From a checkpoint of a small mixture-of-experts model trained on Wikipedia.
Experts: 128 experts in each of 6 layers, 64 squared ReLU neurons an expert, 4 picks a token, a softmax router.
Below are experts of layer 5 (counted from 0) of a mixture-of-experts language model. Rows are named router (the router's row for the expert), up (a neuron's input weights, with its number) and show model dimensions 0-95. Each number is 500 + 50 x the weight over its row's rms, rounded and kept within 0 to 999. Numbers have three digits each.
After each expert's rows: a language model's description of what the expert responds to; "gets" lists some tokens that make up at least twice as much of what it gets as of all text. This comes from a sample of Wikipedia text that the model never trained on. Tokens count by the router's weight.

# expert 13
router:493481529519491586479472477416475568454449504495466505505484566462500491443507499453603424434528519488523473425566467424468550570590445454553444525402504586548473450461569427499472533528536523509466539463508472494438460571558588452445442561601455539612475520568475515479445469428423569492
up0:477517435580537456423423660476466496520448431506580429559457545503610581531540496532537503487496471526509526543480511573537424562596568499564427483515548571477521484485517432498436422477490508515490403570492459483502516510496418557541470563452479445468499496481395489464552492462443494428
up1:485522531516578491525528497437548503564510413528513563489479520525501502425537566509466423581526459489586455471502510567412558539527440614483517505422414510528528476377453449453517585447470374477590443509514508554591416516436507548441472515591509550419449512491485507486462539479465516478
It responds to: Infobox and coordinate punctuation. Line-initial dashes in biography infoboxes, such as the dash before Weight or Relatives, plus degree, minute and slash marks in coordinates and spaces before years.
gets: "-", " (", " ", "′", "\n\n", "°"

# expert 2
router:475524480442468498576529422466478586531463417490448526529530558529481513406517448460511519426474530516484437460498545413611530498537391475424483548505480645419525521458468555564536547519504533475568588555520519458443458492546451456486472473530529451599471489494474544484517442550455639497
up12:460468511513483480519431467503503510507487489478451502485407512499413572588586582489538458481493507533532598537524400478517542518478434491450431326547559488514466491496547513522500620430439525510511536499537456543447544454492586515572601463511542509463450431495555383476489467499415526535
up13:387511429529460437577545489458516503393521476460458596464433514497420484447494438436466466497553412604572529587532496557544455444485510556437476523548560512537395531527450504529439497488571490552467520544547485475513458483496552477580474500556498453526522498564488591574520461439594482422
It responds to: Infobox and list separators. Separators right after a field name or item in infoboxes, tables and lists, such as colons, semicolons and pipes: "Locale:", "Party |", "System;".
gets: " |", ":", ";", ",", " /", "|"

# expert 9
router:510533510529511455577492475579480523430467523563409544476471525407527547565375513533542520566471502505539440462524550535496463553460601572369551509527472443444511572517498480465534524417438509533505427400470480441478584542462532580406526474543524494501470453526549611521511482433527549475
up1:474484551494506498366433512479468485567497478559464468462498428538567450496493482507577405511518547522465579526381468494513470435593480508563473508447489442454508594511526498581521499607429484496469497549561603595531550518486469443556594429492535539566439513486550526474516498468389520451
up2:451467426477484562554513579427517513444541485560466514486521535512470486604509498470515454446532473457469517479611477428533541474406450454424503529496558534572491395584593618504527434471430569516584447545413531573526500508418586536493488453478511474551540436532527459467464522479474420509
It responds to: Pronouns, adverbs, degree words. Object pronouns, adverbs and degree words mid-sentence, such as him, them, more, very, so, been, became, and -ally endings.
gets: " more", " him", "ly", " as", " so", " them"

# expert 24
router:504574440430478468512539416636494519549562507509534498476440571596467469533435478518565514441462547549427510465474505526570482393574460523429511514544529496526463479568469406451526511437484605564507471404515530496570451522514382517486486604526552458474519466444523485406521508546542509509
up1:513465451627524403462505466532548512519530443432457498477529535466521543477518478579517555460527454499480488434471619529488461469493538445549464463475450450578494498521509443365505548507452457421570504573498615431431511579587488550498508518511544408431542547532600514589461486488500455487
up2:526500527482557522370543612482439443393549525462498591493423565578479597429503523568531468455510557530589511529539472535523416546502479510453559479483518505519514551456565520529462512529561461438597462493429531507518469495513458580485483402449419445465490512407562513518528575525448492550
It responds to: Closing punctuation marks. Closing parentheses, quotes, brackets, commas and periods ending a term or list item, common in chemistry, math formulas and glossaries.
gets: ")", "\"", ",", ".", "}", " that"

# expert 17
router:440458539480500561520427420468472476515406493450507492491521463501430546564523454461623510560492544505508542375477523511472496555493482436616479523536404627568503414539431475518527484576527471548542558525559549541463414462517476549554486564544491515446485473435539465437427449536431508541
up0:461439579455629500446527588522482547439521506526449514534566568536465585438510463552472514454475499502499511528524501526446551540448484524517484479586568545397459501480543559491557489499465382473556481428456517388522398483515527543433571534540430611458436489476470521443566498529484444565
up1:467472540427542378447548553491536507620462451458483461484475563513506559536477451521538528548499501484588433534489476521453620462531552427503525491496536478465455501422530447539437576517430527501456447457643433450504515606471465489468504468517425428484496501439568480523456425488551601484
It responds to: Infobox bullets, non-Latin script. Line-initial dashes and bullets in infobox lists (time zone, summer DST, neighbouring places), plus first bytes of CJK, Thai, Greek and Tamil characters.
gets: " of", ":", "-"

# expert 42
router:553492533500459523491511532615584519445422446495487522417434495522579533441543522553523443467457440526548559475473537437463517535427500539484568493465457465531529467409582546445514552484522599527527555384438523419485500423446417544492514501503474440544468412442574488480520605594497504533
up0:503481573550466542526499480559448544482571559432423552493578526515529475469482438526483543485415473480439434477501445512459543495519472492519469466508511522495544599674527494493549593571513501530513536527458480378505424487395569509442489508598447523539502468538437547522509524452646493512
up1:495481505528502484573551563537492459552523483500457418371484434524456497533553497535516476501435512497475468472520440534576488498499392536538508496495535420492569645569559420487392466482481385471454584522531461510515589505445554512422525509471433432469581571585506532466460512468462438501
It responds to: Adjectives before nouns. Determiners and adjectives after a/the/its that modify a following noun, e.g. new songs, original content, largest, -season, their lives.
gets: " the", " new", " its", " first", " The", "'s"

# expert 31
router:494463495495497574595511500381409539563439475432525485519488549497447459355513594448576516506452520518478536443567545480551577543546481410517428578465490679534465488474468501446519456568490580480565534510551487503494487478455473398488496480511497482473498496484481511535513451461456550561
up2:428434533456436512544531396542482456515617556457490467504553460581570526470528451469481505530567436551546587426534531427517464563504519485436476557438473491477504531482489448504484481536381454475535536560479498339486486499512519546517525479366543606500512545426513530489466540554521442481
up3:486484491506506521519505510506528533457465432490519535418589549452439512536447563545566544431449447536474528608394551467530543542618423540616477537557437463421580543486465510488475594455426491556533553445525484501441435557502514494518569462486443455560440440479551550508549406460538503487
It responds to: List and table line starts. First token of a new line in infoboxes, lists and tables: a bullet dash, table pipe, or heading equals sign, as in "- Preceded by" or "| Mantas".
gets: "|", "-", " •", ":", "=", " -"

# expert 0
router:504541467618442498474484523384521453485518488513580454508389553555511562513512409435503490522491522536541451401546510543488602509474437504508419527432434483447525621492543523443509545551493490451533460536505435527604476577526617485510504526504534484465461586504485475511427579509491445429
up0:470478578522447429543469460519508514515514493457579534552468570508548579474463479496544567512504509412554490505532461527571432482532555514503564416590431572482520448476442449557471400567479487434507595446476481401513535566439529587456551465534456491491548488567485496467432402398558444554
up1:420476537524483512534433441471499500488567501348416457448530495456548496489506465509554543562432483495480495454545580507558405504467525497506504505480506442468466434486566421468501548644536542573573469552513446501536455421551491524506551630521431427480525545556573500499438545416501545536
It responds to: Word-initial capital letters. Single capital letters opening a proper name or sentence, often after a heading, quote or bracket, e.g. C(enter), G(onzalez), P(rincess).
gets: " B", " R", " C", " G", " D", " L"

# expert 43
router:528503428553460545459481485433477477550532561418373444439527410580526536588587514517428556526488542579468548474496492528569418411518566516414593484500433440557467457555465546534442495482514530458507423544605458574441503485524456428501495523493419482476476531559527502541503514525447467473
up7:459418483446443469440454449604506540500483522536623472538533560537477392560507543449586475590571590424542491485506445465484462456518472498545521443526471476437592465452420435524523511562533501406467493556559530487547533478560561582539500490497487500577586559487586538462487539484486548464
up8:534443521473511604492477391479515564618511390563585466479504496544463467500481564464511536462387552466450475500455482570427555516481374503551528505467471397519551486557407483552519521521444562549505497545454478534516474450522460517550543474569439522514611523513407434521515490497549549529
It responds to: European word endings. Pieces inside German, Slavic and other European words and names, such as -en in Tübingen, -in in Kunstverein, š in Ljubiša, and van or von.
gets: "in", "en", "z", "i", "is", "k"

# expert 37
router:542536498501434574551503457528610498501500487441468510544454448529631484440532475441514475421509535588445588572545395460445551566416546546579525461557578412445481532506571542471574529465424488538490540489448559471503504445541415452485494442492457514462406445473457472478545491507526484461
up0:593426522475504452554522558383526422493527538569498532485462489553466489441496587446533527545590508422518522470626484524460494553404528505523491553547513423526450526554581562595473528473486476544547438474541490500512511458476453539453563489446486621524492470437396449494514444440583510542
up1:431494419429537467545506567444496498443538397511496564458367438531535473504473483497498526518479422618526533455525455522455571492451559483460462503431516502574513401472504451477532471451528520505475562479469477408483447603463540530543530522544478540446586415480517421609541515499513605536
It responds to: Ordinal suffixes and words. Ordinal endings and ordinal words, such as the th in 16th century, nd in 2nd, first, second and opening, often before century, Division or round.
gets: "th", "st", "est", "nd", "rd", " second"

# expert 51
router:495491441445502573503412467471495472459496451549548464582534477559636476522452453476550474474493584522508515513427513572441488373520512600517547470478518469503562611445475475494484482461496535514500470494528572369590504465466519457452564556492488508505456549574443619474468547438465436458
up1:441422583488457422597470591492469488475487443512443513473518566585425412572549580518555457491523572485509620480536478474481516506475477527487571428426496577465528526456514529486487505599446612554518515494517458512580468458547386502489474471444494567595520449527512475435448480528447504502
up2:495503511487494512508455512486553572488502500490493437454422487565512453574503402549444552470426462453541500454496434527445514519470446532522410503608542503466423539510582502420569572525440553433406567470543550433556508546385577466468445476476481499478542501419597559540523464387517522473
It responds to: Mid-word syllable fragments. Middle pieces of technical or rare words, often chemistry and science terms, such as Pol-ym-ath, hydro-ch-loride, le-m-ma, pharm-acology.
gets: "m", "ch", "ip", "ym", "em", "op"

# expert 27
router:428537620524477538478565519582547474523499482514481481565540466480412504533464458466424457448429481442439457518607465521484398569457549561416565492445513489494449536556497471422542478518453526541396524529413444471530570603487473465446505566386510536526440514499490513415528501499508515573
up0:437507534495538504505568532473521548564487438429529495504496402575435398356543492441517535539456485509547485490465471526423483511401453499502529487543468541494540452484573457569503498373503567475516554548486474452428437481524588462505504486495482479495508472438614466583492550378445586502
up1:617564444486544469481573520455585454450463512482572493509581476460533530464470484497573431462563530451495483416489475554493509523443456476630475446512487536430444465559545559534533430455496510581544488519441508551463586569462484475381514475535425466462485563534422504516498500503535352496
It responds to: Month names in dates. Month names after on, in or table pipes in dates from results tables and biographies, such as May 2019, October 1, November 2.
gets: " May", " October", " November", " January", " September", " June"

# expert 3
router:504538517530473549536552567494456522415613481514413473415583459446618523555488510465535509465549517439492531567432535429487345522478537457495534522449532480514489489380503501479526552502535509517591482406535582437440512439576474560511473498550549550458498485412492533521534463443484440522
up0:454532507507513441551579593428494527413505459489541506529456405511484480516392568514448552494502507422515513500488465420353494574482392532508579505551408555492553473449592473470536568507562525444543489430502494494488503541575502538458453477545500499480557523444433585457511456605511530537
up1:553544404527490476475483449426584588470474393454403447481512501503511576484509494512497475564505476505496487584508554435566515439550460506521508521489516410568486506496462489550519389453382455530577533536567522571453416513494533486529527522500551560492432555576541467510385518410530581462
It responds to: Biography participles and verbs. Past participles and verbs after was/also in biographies, plus "See" in See also headings and "such" as: served, known, elected.
gets: " known", " such", " served", "See", " See", " used"

# expert 52
router:636457532500515526544496462533492562570466498514545428584502483483450500428550599448456551544471504432402455483567508589530534556581472476412486550457543581479476442487539504509521457412470527444441479590447542533453509495471409530463429464428473481549465507415483431554488541522482586542
up11:509624505428527451489482525496471548435519530574419539464561536515450488556456412487479430540469545481510461480519566519403559473468499415504499518544477439499583494564571485600515461506581492535459447553490566501547450506450441559467493579401369482449431474472553531409529489467565535515
up12:502465490470618472559499562498512414454531584480461439579518438484526515506393500485450554533411538484481471503500531455570505498510496515502444470567574519575434526484479406554441442486458548511544413573433498491487496517451493550541593603380431493494508595446578522441481513559449473522
It responds to: Table cell separators. Pipe separators between table cells in sports results, discographies and standings, plus at before opponents and @ or arrows.
gets: " |", "|", "-", " @", "=", " at"

# expert 5
router:535492520497543553424476425519501523476525526507557556545437443526511494416449486556443536532483592455546492535550453441448574447532495532547407550478487581401482452501549536430359484501527507430576482402608456537438577533521542467478600525525533483414533504541501491530545513450483445562
up1:510461594398428436465460480531511473485416446522467449489518445510539506610542564444438546470449480545553452462541495548512523496417558452396564449510632491450499540489566432536577521480559472470497417488420523484526466578592505521470510535574460458508523469473611436542456474515529513527
up2:456541449448460496541461442539495507471474473380501643520479492549528495510522562406466421486590478466517448540490475521516526579431435464491556448492485568548546532634470488477573553456477559481520453582535497537508520497581511375563515486507558473406495498548587418530522501464461489450
It responds to: Year digits. Digits inside four-digit years, especially the second digit after 2 or 1, and dashes in year ranges such as 1947–1948, 2014–15, 2003.
gets: "0", "9", "–", "1", "/"

# expert 28
router:500438371510423433453490490492516434532549577507489527483557482520583471522463480475455466575451574512479515530556407492575439482563607474505562478414514421540490559562435483432584490445509445556474561555569533540437525530569517432576440482450486545541501465386462510563526511493504465501
up1:473504559523541542479472514505430484496441401435527461480553555503499569515430487518443562510559488573504568413406410573535513489559488507458562498549528558528453446470520525437459377572438477535528573621524501450473520467470519567409540528417512500479504527467616413528495458554484462538
up2:582445476528428479518558468541541570491546451471539531576510497409558504410530529436478469516480436412456474594550559508486446428556456584538496558479451557625551483421601460504482495518526439493551482494399483451464420502507535439498534425526489490488496490489425528521580594519581514520
It responds to: Plural and name endings. Word-final pieces ending in s, such as ers, ors, ians, in surnames, team names and plurals, e.g. Connors, Porsche, Davies.
gets: "s", "ers", "ors", "ens", "os", "ons"

# expert 62
router:431443529492394439479510469506536495508483508490546546433518519527531535464495367530547446435469451466488496515462588602556412511475496533636547556517442582500537460437539435462472578598581528574530413493496519419500376573513501553529468539497512552481495439451499504468534518468518474485
up0:466509445447536430599410508498439518449526524476452515507463516522541506458499449486473605607511451550506404539520429464569439469507584405523465475476517483506504536455538528546592546540581498440475443451397550461447491529463629561516494517491545494555593523463547425504610484512525489471
up1:513503558516468459492539527433463491437500442487492618561404428438478543500415478562501561560428470502550485487550542489573515551550486419547475458513539527405562537518583453541547501486507560543577460508544548486508429486512424550353582488464518592481427478513529519389472458519491513453
It responds to: Measurement units. Unit abbreviations right after numbers in infoboxes, such as km, sq mi, ft, mm, hp, °N, ″W, plus UTC time zones.
gets: " km", " m", " mi", " ft", "°N", " UTC"